config.yaml
n_layer: 13
d_model: 384
n_experts: 8
experts_per_token: 1
d_expert: 528
d_shared_expert: 0
activation: "gelu"
moe_layers: [0, 1, 2, 3, 4, 5, 6, 7, 8, 9, 10, 11, 12]
router_score: "softmax"
normalize_top_k: false
routed_scale: 2.83
balance_loss: 0.00819
balance_bias: false
router_logit_norm: 1.5
init_std_router: 0.00873
lr_router: 0.000256
vocab_size: 8192
norm: "layernorm"
norm_eps: 1e-06
tie_embeddings: true
optimizer: "soap_variant"
lr: 0.00276
beta1: 0.95
beta2: 0.98
grad_clip: 1.0
batch_tokens: 32768
seq_len: 1024
train_tokens: 313800000
steps: 9577
dataset: "wikipedia_en"
Below are experts of layer 6 (counted from 0) of a mixture-of-experts language model. Rows are named router (the router's row for the expert), down (a neuron's output weights, with its number) and show model dimensions 320-383. Each number is 128 + 32 x the weight over its row's rms, rounded and kept within 0 to 255. Numbers have three digits each.
Before each expert's rows: "raises" lists some tokens whose logits its average output raises strongly, later layers aside. This comes from a sample of Wikipedia text that the model never trained on.

# expert 1
raises: "port", "put", "tan"
router:104164062123100126169128078104077119138156186185124122125172079159156157097125153085147103163131152169115168159140074107060137179089119222125099156167138099080150139126092095119134137157122082
down0:076146135103127135066117172066133194104177158110106106111151138099077102091193147131110164143079068088101153139126144076126205089131140167155105116150112084117097129095101099111155060155101102
down1:160113127146130145142150178138122127131157105051150153183179134127170154116181102177140141096119092190082061173060126145095152119116147131105133126091133104125168107168096109148114094106091168
down2:139105130138154133122115042104140129121135079094115096132133113134133140171117190073135109145151113141135091098094116030098152117172140120151103174197107131108124089159094119089160141115117095
down3:067098092118127159089089121125079139136131116136057133084157150158131140126116086086125128132142125176129164158182080045117154198143126152092082164139114096147151108141135095164117121158167194
down4:148137162098116122111151108131104098092089149146141186099133127160190111122109170079146114125119063099101099128132125131063110154127115149122103104103081118108107133123126177095137150164087101
down5:111107193112154184160140125108134155111139108140083184160137158174122061172106121119138035164038160180102153142154160091121062157111103124098091129112185097167148141144142098116141131087127104
down6:098118078128154135095119105163108050110136123111145166130104131120066072162071143140133158092074158184048097103113134106176164109143096123124076138128116143125126116134137134094120136142148104
down7:105107131180127185114123089075127186094119134151136041187111090150112100074161126149093146102118128102098173116100138133138148159113160133107139110119155091118096165134145162093100124143103125
down8:162085162112136107188103210139108102122094119128177080112156094122146077152088092137073109116072171068164129126152123145132103161132155088139155116110088163103134132130168110114102164151158109
down9:171132133103103116106099109137137181114152170186103135114090117117172109077118066143166143166144143169092074125120149122093099156124131154116162168134097118163178138141160148120136147147164135
down10:184119109148217116129202106151155141162131129095094167052135085125156160121139153119163165138135116162158150105163160106113156144143194107059132135094165103075129178104089131135088136122107115
down11:095145179133160138130161132147150145141123113115156144052080135121135131100087059128129122131132170099138113101115161141100090169087138145160117122048101098076141097105067139094125091133106106
down12:069099193167157109133107094157073085088117053163113107101124086196152165091130080136153137108146161157122158136079090149087120144101102175142102096121123183123093173093166131128163110058146118
down13:160052156139072097149092140137065115138169076100070168137127137125129110179115123093117107065097065134163067145161131079146097188096138101131158140071169089135062102082079115119157173180094106
down14:136148104114092188114131125070108103104143150116169090095152172069066148169122213147136164163138112197184090115138137096163146178050169123129075096095128125069170126100098146145142105136081141
down15:136117177083162082168144138099090080135166076100130155110096158139153110146157152114131158084103097126145152077156168117118116081120188195131171114138116102117118103129076121105189102062166096
down16:061104163102115150130143154165138134096191140128133089120143140167147148156092173122111080166085108082117114173153140157097122102192077153203114160196110137117201139137087127072108137076144133
down17:112184131139118102138155165158125133109122130128157128103121148105120099182110125132129196069144081168150105134128121132092098151125105161127123091108133115106106158150101135138119112170124206
down18:144154115148128127082106084060118154135169175125137125117163072125181117130058136106168128150165165125143127084097170199137090125088133169173147172118152155154103156075129061081196157171157151
down19:122151106092095117074064162127082145122110136182097096108135092123128205136114208096107146124133081107126080155122110123120177133063077141112164147169118079169127147147096125166149117112119071
down20:115116167110118147091170128133042113087092170169088096178169084114098121138119134090126093188128141061142170174149122095176088106157065089161108131164124147164179158164055121182100134181043177
down21:140147120157134123113181091140119131138153204092201107095125105120087124182147109169081135143143063160162101171072174081152092168107121176079048165109044113118151134126196085109081123210125120
down22:100125136072100090119119069131129138116090154096144148178166147148130157116113111168026091179104146126174130142038110159152171167119198204150121119069190170120121099097137110144116156144120157
down23:145165169092158148108084154131130157080176107103124092121155120167159166134103082119155117138203080151126106134130150100060114168154098155159120143101156189139151121065106100106106079099215180
down24:132140127121140107130127120119115133069184095127110092099071182201071111084134125170196122136121144129114094100107201152119129120115161128113104148149127111116106121138169053223125133034127198
down25:104119066151162165052192195125071128139133108165136171156105116155118135097070153155165110118122129106178135094112112123156152136100146123047105166132081121086080147121112135087146052120155140
down26:154182149165136148113140135111157151138106144190108035107167121122065093119154142159140134104174090219139143127138164167126124131177100121096101183150123122114168158160147133111157188152148218
down27:126122095120155126141128117091141146144174135034072128200095147149074158149083083129077163107143178115130127156105119114113174103114161074142160152134167127091138185056136072146181107091119097
down28:103102160125112205120109092108139133087157156159189106128131099148132223127156215098102138129116147097135156107153091146155077104115102151092136161094104073211093114114124163180131086091101169
down29:190093105105104125128138165127139124054138102137103123067092098166100149222053088143082095083174206164148138105136193130086166165172154092103132149202143127159129096129141147119176169099169155
down30:145150126159087133116127111153158113159126066146185138156130188087109165171110174121144179120096107083166142149157104156176113172129117139113115134090154124190159099141132139162095168157065143
down31:104105087150177159105140095117101143154122113202125208114140142104070117095131148161139120165125162134160112125138109123133103101096140159105156164090068162093139114179082162131163162206168126
down32:143173105093118153189100133156119200100122144118194131133150169100099112134168174103157130090128140038131128133062170110136136117149123129087140186165155139111148169160064084156066174126118197
down33:113144168126101123090178105117160107105079159197110137069107107116128093129151196137147150133136081092132180108064110125103119198154126147147059149129116146144058109091117159042095113073146134
down34:163158109139145154163112115159095120152114145183157095149064150222148144129101084133175131097116161138083132056174150128147081085098129098140130091144166134114118137102098149100132052167073117
down35:120189089129139108132168132113052168115146093101140126105163101132116192100178141126123141143156103146097088132143108145159112125131156189103155133167165133108139133115148133153106144105134122
down36:149166135100212128117127125148102097136122160176115162079155155127151094149088118140091167157113139126134056095128126159192156133184167155068150149143133081139128190153146152136094144167110163
down37:138114105080133154091091119118069125087173098173179145150142168147111108129099070172192116087164165119182105224127103175108078086138153128104147164075099104142119103157104135127118066173120175
down38:179069170099126109117156075119172143113020108153133097185102095114126080131105156186125113085110146147117134125139179075081137148114138183116217129095130118078140120131139128114143131114139110
down39:166146229155110171081103137105140137114116129147061050137179106164114200157146132091135142175175138113124130111129168142107139133100084123129132148096102114146106098133145180162160043086166079
down40:122100109110139186145064118210133157158132104118162134109113122129087140157124113192132149144172131139104129166077027069154124119100143134172158118162043175120184093159169074105151077147123125
down41:104134101072142128127117162053098141155161110198175097161026137202149155144056127066182103099187136129113180104145135133116090176106128126117146093156181144126119069116102129118122180128142065
down42:083115110153163122076162148138096036094138144077190166171137132126149165118121144107132133141063120107108131092182098110090066109151136135125158097130197123114123143138097096140209069190169177
down43:127061149140073156162090181119095132090134129130108136167166087113092137190178121094033129116148164152075131115103121230141091106138144133071160172132142104095132130128212083150088140190109153
down44:153129097133106084167183120120128123128130115139060128127103127119079094104117195114136133080163149196122195146128120092123135098143139091152074047057149163190078135105141163080141112173116140
down45:128131186147176110119133190112181117115057118103183105105117183099158123126150121119179153090112079144109131160139140196205115158134150103140148136101141137117153139095130110100100123157155094
down46:137163066101111128098138141086107091106142101209105114166182119110201179150131096175124117129145124139073076101120184061131164080176149082109119129132138148167188107130145098104104123149116165
down47:101088175193088159159126146097074121093082106108068141135094125118146130157111092138081129142138038131170130119131149088143116146172095127158155077148157162125131093143114123101098136111143115
down48:145142200130109137118148114124139078173100169146136157125081094129154135110135112112108155180172109170139098090159124123076186154181125139080084147166125085095135109135115162126160156147157156

# expert 2
raises: " When", " After", " According"
router:149154158093179132157084100127181115098129130110145148087113159101175109091139133110128108150099120126134078149119153094112145165231189099153141100141148147157138117139185140105105132138143171
down0:134144130076189131099047150174148122136163117176135093132103192147090073168112156124134156133121117126162128150104122114118167154150094119100112081106142150082114087177116126080118146098125117
down1:120149156104113083157119077117165077123103150161123154117106128077054130155150122142140130121082115079130136128115106111123098124107145127107106192142129123119136066143115174155156127138095170
down2:125180177148114187147165133167170131082127178130120122126139121112107156121142113156172084090142091127115105146111146146141144169129067158101183134161130131124118200123123129097077189175122136
down3:129087112173106094146096143164171148123087113145162171124169124106115195179098200105129110183142112167116104156171145182085157103114129114133186148144155151103115081131073099146149121152164139
down4:179127094145108155152100185104146093134130110144132094101043115131122127145161150134175102097105139092134117142183110126154046150136067128063131147154143114187170119150136136143113120055092148
down5:084123147109125114105101060128118130082152117109084130127111141112119138121133137080138137091104118157112182112089152131123117120072121112187150149166132097133123123104128160123158121127090112
down6:122123167093107183192172116141101121150144139125123127150109204056193118117119135136120163145104143207130115132046179163099191090095088133165069148166113114144116134141105143189142160136125172
down7:116137093147134082131161092137090144129112104114097104113146088139110101192160124147140221116163186128181113178070105146115122206104100162127119137095136133141199128109146162135148143069122108
down8:149148123179114127127114182113076178145106157110170175108126030100167138100081115117082146170168126149169131113085130125117101194128153096162142142144162089104088156143125141092098113107093158
down9:088118122087133098131185077117132088183158118090139084146100139172138138139075155138120110142093155119146123105150122133128122184131169099150148165091091104141125150127156165107150080090156134
down10:131098152081177103125139174133116102167087131171139120103143125166142146169094127124161077127202154083149127121106094113128119080180144126126130106101086146147089091102148118135142093181141119
down11:107102093144099110100175124184116121069164097150159123106134109131150156127139119178115123132153134118126102137094144137138175144149129113215125146136180102137106093158129102105126086139151173
down12:116101126112154102131171173160144133105109092176123155150107174139177168162168162133168049181173141112152134127078155120119180117117099112138158108123121176159094113128106138090159167118073056
down13:188144099070084173133112143143096123198106092124199103045122168156149121112148153195095121128104152145114086133087078183178085134156145132076105098179160087142100110051172164125116143145120213
down14:123146159173126131087138137086146158125112149124123171107188113172115126129101108156135152085108110109157094177150102099102175056108105117183121130153123146135141189166141116089135119089096160
down15:140093136101178116102100101088111073164140151189118127191131149077128103130098041111138107153069127073108120112143160159164130121176160139176140137132131099149172122115122148114152122140102099
down16:136162158142174157114107133125127149155147156142142139120159167172171140121152080138104149098115121104081173156125127152093124140105120112098145114114082135181106099156132104150115141161134178
down17:135109150113104064039186131089084143105116142123163183185144119120173168127153144080085119139137125141093092161113150124129144156142138207036139101184132144063141134159160129164083087160105106
down18:140127112209132150061145165130103180097155115076109109139077128147116135094164143116079170121128121074122110154086169105102145128124083112061136113163127043146183147175090163101095141134113091
down19:120145096125092097139145207091132110158133173140152086177105172108082129127102117152182112056129126132108071139168067133172133181138141096144115113122182138141172062117153106175172132067148104
down20:069117142083160137135118169194126082116136130068155080162130134171140098099117114108120163143141110114105133127141116079122130078158096091107102123161129123127160156142118159151156114140167139
down21:127065111173137165158173157171100097116131120083140081105130147162111170102144137144093102152098104119101081132102106148141147143130126167180122089094110132166119151128146084104086142160125147
down22:109108133136169166141076118126101138128126140166080174052168143060113137150087126083173137124145160089142089164137163136153144107180115124111127131153107091108143133045143094111134115148156100
down23:115151123099112064138182074170154100129172086138157145181198215074136169078118129125118062135165117097154060126138187131104092130120137052140088148092084129125132158136109129192097062124117121
down24:114118152096146145193167139113116187109116101171090167150115125122152148074127156104136098168175079137150159140147127145148165167152094073112125213094136118111102119067124119158000121144155082
down25:147105109112175099146115123085145102120131116139209192086132185148121106196104126110138120116148176167143162072121076105065180120092154157119135116146119158083090139088169175122119088144140125
down26:133154137159093140094075159078100185106170111112127093072132108126146150125117155102171044093082136161149130096133138108145102160123183173107108121135128128104160148153110140144140195101108173
down27:157139148159133131135192101131103183166099136183158152167125110075144110139117138099114118163111133115208138197147129126163114148106109179125100125112131087136112231125114161137121094122139141
down28:074097160115121112068168181092093140112116146128104124136125178142146158139120140158127094132119118118154089112104121134081136137077135108052164148171134055193150142208076135090171185075127196
down29:145151128113080165202117094109144109133121155099159097063126133124153107077099109099159122135157088117125130119148110118129087085071115140126137129074122085112091196114194112138122102116134127
down30:128101179183115150121123104222156187195073093108124187140102153077067196140146213088091117185130120153083163105176155073150152155107171177092114110139073114193090178179163157117079131146112050
down31:096058127091154149142077099120108180121136128104186116069088093147112146073176178103133107101111140158107120185109112167087124148136119096151137133067122163135120165172148124122122177174098174
down32:157092159098145103163086099130154133124121065126043068109124160078183132112145137100113165164116142142107152205080148087152154100104111142155086086173111083158140135112135119165176100104135128
down33:102082114115113112084100117164066128073125183117133111143128098109081132151140175136132096136123129106164155145156136125094100104141107024098099112123110109127158122139034183174203079124117171
down34:128136102149070171146117136123115148095111060082119151134145142138091099169110091137119151194143151087122150185110102143114116100092140119073163126117103110135139082122162125147118125138169129
down35:111149128172114125203151092113119148096089109151141195089216210138200064132129078161156135146115155149138109097136087111141133114118122134156144121107105169111173133103162147113128144082106098
down36:064092177143194153110084147169166136097116086153179118136181143141209136159108150141155138132114160146140107164130138125143151133106177127074078130132141163123147151166133116100165159087150152
down37:160129084130157136101119196169194129148119124082093138176153142136130151140122138115142116065136082148105173086145092120167108151114129136158116127100099113144109119112119151148135106144200172
down38:171106136169166083125122150111085162122118098150178116079186109112156155114129161082078124086120202121113093147140149162130130207145116168134132159128166126121183089105097070154122126088049120
down39:132113106146144127107160183135110144152130083111090107095184116126157102173131109139116121205124115136123144131141138128113102156118145160117117176160112133156135119088170151158108122116119091
down40:112060147135094141054102150141090162061063164173145157131158136126108112193097079132174182170094145074108135174076146100056113100134125132100137075110169158133124167192163126121117068136093156
down41:184115068158147077207049117140174147118163114105115145132134128127166088136153146148105116163112092150085145083190122129107115127169138131115148156087179122086102117120139096131113138123111171
down42:108176095084125105130102114096162174181130100107167195136163119139121149148117115113080165150049112159148060058143090152160096053121115196175151115126114156137154179183058120131077157116136188
down43:113102172116135087110183106077181137152136162164140089145174138130124093147104132130105182143161108129099069096146163178090140081105109096093181155099110084110134177118144200155129129175087118
down44:133087054070170119075032164070108164149129153133148134176125124157110067144174109175123160178131118122142215187072140154121105178111155112161111189130157079143086083114141139114158084097108124
down45:136161049110159158157088157118106112109119168124099180134141145138070076119121111148072084091086163086190106121124132129134106104160102118149120194204076125133101129053115128137099085163063148
down46:134113147172133127118076123166061131130160130155119100029133078129123171097163138116121150115132114160148098128156151138115109066134157073161127155148185114131132137140149118126127170108174151
down47:150148126174112068156133136141146153135137128121114162151078117160120053108168173118144102129111129080098141076128132074130136111111121156130094119087080115166104191132159091109096058113128073
down48:140136151150161154083206128154123140177135131165185111174152107130158159136107165141144181131179152124141143147104141175134132092156080155115123092124134116109160153121092086104072115082169058

# expert 4
raises: ",", " of", " and", ".", " on", ";"
router:080154100119111146082154170131133150172111110127130108123149111145106090163136080130138126126180105091177101156088131098139153163177144095123162097081157096112073170133110170120117124143135139
down0:175118182141095111134158099101151149085160137117164131111156212116133132165101192171146071128111111093131135131140107098189098110127100157072189111135139166154139139089121166145154172090143110
down1:064075119122159133102161147193104152161131085124142083128073097156112110101209117096170137170159131200124138123092128082117142162151101127116073118177117135164182083118070147124180107149136177
down2:135176141137143164155162163092094114082179167130146112123148156134111131163102131095120160131165115090122109065157091119097123058103153187111118137124100070136061120138079094147134103147141100
down3:152027109158111099103127149154066138124131078105099114169147126127132165105137103159090168159148093152151120113182081094116134122086070084147119201120090093202150073120080116145144145116124116
down4:148157123128145096141166182086178150138135128152104070139141123115112140125127111100182145064133126176132154086107177032085074093098104153101165199129149128085160126138114084110193114162133145
down5:087125166127129083195106066100096161127135129046153121133188132111131139139140127129135131103114140087178122125069112169151143141086139148143103143124092106185176153117112131093134166147130132
down6:102200103119161100103108107062157085175083167115148167076125103077120138144121173168181138165162162124082138069138171208156140099183152114156159111133155107159109102172167052117138158164146115
down7:072068129167122153133129120131065036119061159204130095152138084103136118115082153087122155153115121101137167168073108106113124147195128154113186144076161107165101132146092104161152168124108086
down8:127119149139122129130111108109127117110123174121158057173172130138115076151132126136112137109102137137071140095087118113116137092163164147144123150124102068157129132136138130148159079139101116
down9:169110162079101112140056103085124191179135132141119144168123113076159133166169122116168139095139103112137194140173151176103124122174109132094112092126120132090097090139128114173117091153072090
down10:104076117138133125081114166126074095077083108190117118089077139166112109153078142174138120056087110123096118132124129092147122127148161091099069186105162071161162106141158156100154170101109150
down11:169038160142106174128116119107107167140144032166091177177160121106091154177066055102147129120121110080089110081125108092149173087135176113184144134076115107106150100120120116133087153125105131
down12:177146105104102109142191140171193155162176142053124135197156146110064118166064090186128132133090150133113187163127097174106160165122155075144148136170069143103167131115072080079121113164151144
down13:068105148146073136105133087096143146071101125109146109159132085133099062125123075071121155109134100116144102161144147142157161113050133090131165136143125146134172125136152150167094158109172106
down14:172103115147145103159143130175139097167093119161126124120107134089169050121138140153127064127151150167116130120133148072083105107134108170119129131158134132102176172099116143051102123134086130
down15:140119126139142101176165146109160145154131070096163111150132149163131129096193126130094141112126086132120126108136153141042095124096108099041096136144175128099100108126124118157107160138128101
down16:139111139117162124149141135129135127137153165099128143122134104109084123084127068137110175145063183170129128102149133170141170130136146096134111100137113146164130168128145149134167110145148107
down17:092145118081115137117043104154149147113188073095185115063127117112110091134172119136121120133117138149112194099138093100147131180083118100153138093178143173194112144177110140125188114128133162
down18:104159133119155069119154141092169137080159149102107124151155093166134087127151143137172120109078159118168117125116219096097138168154103113042146149143155082135177173126186088119134106069136127
down19:115144112082111163104126137077110114124062179127101203116112111171137107151139110090169123160164098121117125138138118127145144136123105075101173174154132110130196113121102137164109092128145151
down20:120118121143136094158143154120144118125104100132114190148188119106114129117126138146058126155089145131092178147084122172134133100119075168083118177098077124179081149103118194131102148095141141
down21:109118121119131173150051131138116066173101082161147082180097083190113091181184123109168094146188180123122164148070172145094110151128111154164111202091133150108145120130139109110115153140157119
down22:090109151136080058102162132190110135114083134134140025138116143182173104187132131107147102140112081070097119170177134071110105169187115174141123074125106105128154045143124125107137143070205174
down23:119111145173188180131136069102150075057179103171166105126092170110076125137143168090113160187064164192116173140153065164101122177104156114153143144151117177143128153096107176094132129154122098
down24:122128106131133127150128153129194110070146144024183120110119123092110080096117133155145163155051106111127126120147112148165135123118148125089089174164135106099191133080100143143152116103078060
down25:105153069088189179111139151065209093139121147168143157135170135101136102110138077056138081124154120168148089154141161067059113118104197121078085065095076096123142130105138089171119154118147144
down26:146143120059196086079122128132098139193077070133083141114138096128135158157144116133133148109160157149115155146079130164074112115147152145195143123127210187108066130122100101090113117148107097
down27:121108147125114068118077082199115169149146153186105150098105104143088115187143123182158095163176185156095110092081158139128126100122138139158147109101129112166132161113192117127154134105129109
down28:138170170137134097079146128138173119138093134088122073161105132143128084100102158096104167134137114129137130114152142122187090114105060132148084180069142189069118158141131053103115127112169101
down29:111095193156122158113146138100125137159101147181211155091116167115117144115089115205130114114099090142170175167149167094167102108104155120151102101132119126100096124126183097123174090076205161
down30:145075124099112159105125122172169134057116129163111100133138134111135086182137105135136133093165171144156103105128146093163191158140127136142165145174148084117086162153133113108144132110096155
down31:036112087117167126132087147089127134115161105133132097144119127156151092087130072182083136134078129158144119087115098096145140123102124118120113113104141155124126092118109117113159153111109115
down32:152151110109089157107154077143120104091096107120175153131130121143144139129088153177144133173151085132172158162138148144132082143138202143107141157155133179125101169110190123160116086162104150
down33:172155178105145110168135117173150156123105073096176189156141167150107149155167117115143138153158137101194171152066120142142182127144087171148126102061195154138114157164080066125118108122212115
down34:130167131097114099150121154095160205120180179160149118135113136140131093144150113170152098106153162143115123102108114165088130170152136142111181109122126144058173153086179117141171145133129090
down35:121120076196095115140095104153119105154145150119179103102065034153112126126148150130187158120197161133170095140128078150122141127081160104191149109116124147161110137146101139127156080126110172
down36:121142169131119109147097120064150175110101124188113061151093096138152145117190163154214097147127122073127163122086104146123164117102088056182143162094130128131086130085155079118118139105113069
down37:138145145152127074120127144151049119183120095043105162116164138114161107098120062122113141145125094111116087161091208167081154165153161138168100143107125129131150078109122149055154144131140176
down38:101180129117108176066149152196155143085067134142093047081128122133131137138107135069110103049160157168092113164110151090127123079099102153110123094104113098136130136063088125115163058175191126
down39:115111152173145164093179079068071107173123110144155181060065146120113132112161142123119192148118174190193121128112151128121110174099128150116157150134181107147130103149107192063127090134134124
down40:135162106095170120178149116073126104102103093098169136156134135073066139181107098123115101149156100127131111143120119136133122105101107125106146127151074176143075092084131144139120130120138147
down41:068157128189116111154048135174029122117150164154177160067143056163130119103159132104183137145173120116131087122157060129087099115158127082148123156088120148102128094103174127049116175075155121
down42:096140148187140163130061162107103115076143111083125167107118126150147159127103117089139155134071151120114091133088112176130134159182118112113173147133123142134150097124187132129128123133052138
down43:108141118106131092087076140089169135104087132198133100134099115147063120107139117105165086136092111104125082203176109179153138143165151109097088151116194106175120167047209097116071134167083095
down44:121122097126144141154095139161149142162169148154082092093143176121176058146129136140116138125140121059148106136138116155150136135065150143125103107112169114154114117127095170142119187157186109
down45:167090125127115106173144103139136154119120104107165115138064158038097182051174141090112089113138073099182134142111109105143116092220121105100149155165102103155122133112151122162184107127126118
down46:133161075186188133115151127118109185137144124089152134127157085085111131121176060153207143158096094155106145160106184163105117181089146083109123074108185126104115107114177094152207152116049121
down47:074143082083171126136185101132145138146158172121096165103105079145125036147123125139134143147151131111146146097087055113143095047137162135132161171140063151137112117181115106114124165185095093
down48:148121133208114179138160210149083099179103154118094147165092115101138202131147159107150101070075138108095166098203080083132135122130138114147153113098093204122130141123134097121184120158071130

# expert 5
raises: "|", "Scientific", "Studio", "The", "-", "Personal"
router:098103155132186098090167097155144117146124134093125220101155142162141106102102203140095157101158173109143174131175148122198096132078091093120172133122132109132107085134182151097144096112139189
down0:188150124153121134127113128135102043098103121174145118140086124168133162105139118088166157166145164103134064187141102095132135074140114023121153150112137177044109124098142106142180134140167108
down1:142069107100082148120063114164105123186115130115093130072169145132100154098175107106149167119119164139133114092155138116144076113102097151160100131154122107123054119164101122099117150146144095
down2:129053137137136054123148092109103122120158051200094152117136094098085109097165171115131125088162128199112139074119163106120150136181136143090139132129136080160171169183092094130134120105141063
down3:153128152167093142113099181152126101165044133107116087120143113134124102100113118108168116127094109114159151137115122147150188139080162106155114142122119137111173142127082124079133129179121174
down4:129114091091129170152109149135131077170145106129156095118101138098181110161075098147136096134162164133179115091183158086156072134071116081163181130107138024110093124108095098066096114149085088
down5:146121095194140073158125139175111104163138209124110111155131109119171175139145106146131096151102073061149128153174165078139128149190101099113150078090145100157087124119154065101150134146109209
down6:099098128144108081122169099134135085114161169111098091081169135162155088139124145155110138146123142079100146114154127178063103095170138117092117109109102175124101107167055145113104144077117130
down7:123140149140155134122108156122158120109155094123135090161111079093180134165070112107116164112080122146145113171139115149199143070113110105086120099182060119115165122142092086070134148183185141
down8:150140176194129118092159074102128157143129092106114161086187166087058068154142205201136121136101103072114091116099163136156104174089115124157136150105107097153147115138124141171119110136118019
down9:115133184136104106145112119156114122158100120194102118140106130114090096079103132122150145150153182185097092137139206146101153149116102047112140146153127127124084141069136147127128113093013130
down10:113153120055134111142137180107139131081120109150065146085115140161117134147118159071154119205111083087141108128153129133105143118154160138150143130119141096141062139118166124127135109182136147
down11:160123118144149142094140090181117054145128178107156107127129143120129120122094170180147115125098121113159113132064144106135106105098065122118148153162156123173153112184069199066099160077105180
down12:120095120096171154116122098071099128188164166096090110122095103166125128077100129100082069090103124120091143064192122064108157115100161109126091067127128154100116139168136166153110088101105144
down13:119143085067111136078170136097162169096122073103144141124095137119124188103144126144138100161098180132145102110161073130105109140056171139088108142125108143121127104166109144152120120099142163
down14:111173131099129104164105146134113125115162171107090129114137199192142152135116122129080136167132080153155103112036101125165119118121163084181157071103103139116089109126109118117077082175147124
down15:051102109047131171127119140131142094142139176066142124104106128113137103148147118144187113114146129173122121139141101102107177152120147095081151171131142161140127149114129195133135119151081115
down16:147152147109108150139133112158143134046151099194089083128146202191166123072119131117134114134145154127093108147105195167106166104163145146098196131112111166125116149145124151083178108109116135
down17:116110045106100153165125137155148130134074115083097078128112123120136125123133077124091147132128123131103141137229164069150068108119154123122091096121156115153130144126110097168120160163131130
down18:135097122118179159074165110133124095149141177103161116126166185109139172128078135170085097109177106133127111128115158151197112118156068107133108136075150117125079128153122130091168126161121134
down19:133139132124173175097166044179082170115131210159082103126047103162095118118144173177156145146180098149137108103129144153148137130123171136201116164151130089118145151117169153131117119156108150
down20:058109112145175206094107097120137121101074178058148066138073110137084074092129119057127137117090110127119091123156142108080154150129124083135079141145192158071165127087129106119068154080143135
down21:159103109156105166084145127188137139117122139121132141110192127136097214123131130103144166121139101149128130061144155162121104146182045154127136154129156115181097105102105101087101075104163127
down22:130067132178156060150135106137094098119119104125126111167102131111126189099095136097123130081091157109098211165108101120134109077125151109142091106096128144172096127193134181151094209108114141
down23:109104141073115143100139140172117093060126143134122097130106142120137132100070071101174126131198169115093132070171087136104151170172115104099115081074087125170128117134105116109168095186085178
down24:131143128157167107102127041153095097197151184068170089102133192112130072158113140149122176113151147062164100089083137169143169156181106166147131128138122103151148121118110120094150130142108119
down25:156123116140126133148121105112133112109074160075117152096156146177135083143142166115118169079133204079222105151117159159102154108215149163188089111116138126125103186099140131093142128144125149
down26:138102079131143111140087137110112125116140148163159043145115099097186153099152140146088147123138128123179179091124120088108187125162205185076149212068111121138159157161113074144115130136131168
down27:195086105163138109127135148138183118131129141147140137099102110157161156155071148139133158150143175086142129106146148149160118165061115090177122131186145084148129122130158101064087181153094174
down28:160145146153142176097119143084097103167097115098088063112117101125104211074132133102117173136084112116192167134137100083090123134115092120112172194110110092089135109125094145187100093125072095
down29:104110084189117102089098177054115151171072110061134113065136151157100144153129089166133142072119095102084068146138152099149124182084137124107175110132162114134105142163106092074119188172161115
down30:098109103162110117126172095147151107116165138091140139114084142126108146149122076121134146168141160112113079149102145206150144081127189110197186142105131180118121073160113102129089196201241152
down31:107156089120151129141072167087131099108150142139075189157172149125158157148094138105107137169087156143111137138192171111109170117116122102142140147074138088174178161074128118157109114127085114
down32:132112178141091136130128119099178117128151074129131108156095138140079107119070094130107142081106192181146078099126139103095149140057128103166145153113139098139173158117127104115104121047178160
down33:154140149184160092100160122187125146114115126152159147129069100171149148169107126135056110108139109152095119189133165111142143134151131133128068092128164123113078105136052131111124152112159126
down34:199093130131081083053131163163148150094161129107127138162133115120172097136090150097134112122083155163156094148152126118114157083139159111145156130122143121122110124078091211150147120142082112
down35:132102096118090132120095162092098088126115167089143178181113097137084156072138101148174159117116135071099121099071130124087134054137200181100070099112099082074161128157174104188134032151151076
down36:119109072161148198090117156094180061095085192108111208154191111132106130160153069085153153205135153115119186100143127145095154153139165107115121127097132172123175072142073125114142123140137059
down37:091122128061146153092168132152164162130133189149081117145153119077081179063191081176127147107083152153102102132100094141145135135115107155075147131139145148105152201160125146087104057180120146
down38:147097147196152116083106118130149114116142160094067177136082142149146111130127157148106074107130116124086149098173116125128119132173107118137108129137143129126125098130139153158188103091119175
down39:185128123162103157126124119158083091175103100158121136061127123144105112101126119131160111133129170157081150114112181109124110138179090113111103142188179149122141114164113124113155155105096125
down40:082145140099153110153116065124099137115126092123148122162082087129156072093145130131120151111094139131091174201180052075096136079135104156148148122105154136181154108160147166123128144088134152
down41:164091078138028066111106124182111082122180197093102097061145138142136139129109084161184146111125107177134068170094142138132120146119123093088103131144199161140183101165219172076149169124145132
down42:178094154125107084148059103192146140109088098084151107149170085092147146081141126159189126185134069145084074104139117105191139126134126161140120111164111089119147099128174126090128170171106122
down43:129139155137166171118189198146150163168130120128145127215135181122154202114182153182060111122153132159172138099105135177168131118112123191159138139131166097133123107155159122122147115145165099
down44:202123104112109117157068209087121107116098109145179115167128096117160119095107095114131150074082078105118128163203096087127100098098132116099073139060154114145134151145150123170163159113108141
down45:129115142149078117088130085078136154104111096154118096166097129120089160148096133127136146081139068104106136122135130113109069148132108074161119093185117164087127099120121117176131155164142109
down46:176085123148129107144109138119125087114137117142090097159204179126174176208127130143118108143125134111148160134067080119102135122058142114093146141076124154138107196093111171094100126079076161
down47:115147080131135042122090090180076130129097074188127121139095226133121131169137128084089075107121178128166113142105096122169125146130182086167108135130114144155129128108204166119106154138054143
down48:051078136062072094153178126154088131149119090122075157149136121123127173090179126133120120127090097158100102172131130137138173171109057116121115183081078158135144177132114086105164194142158145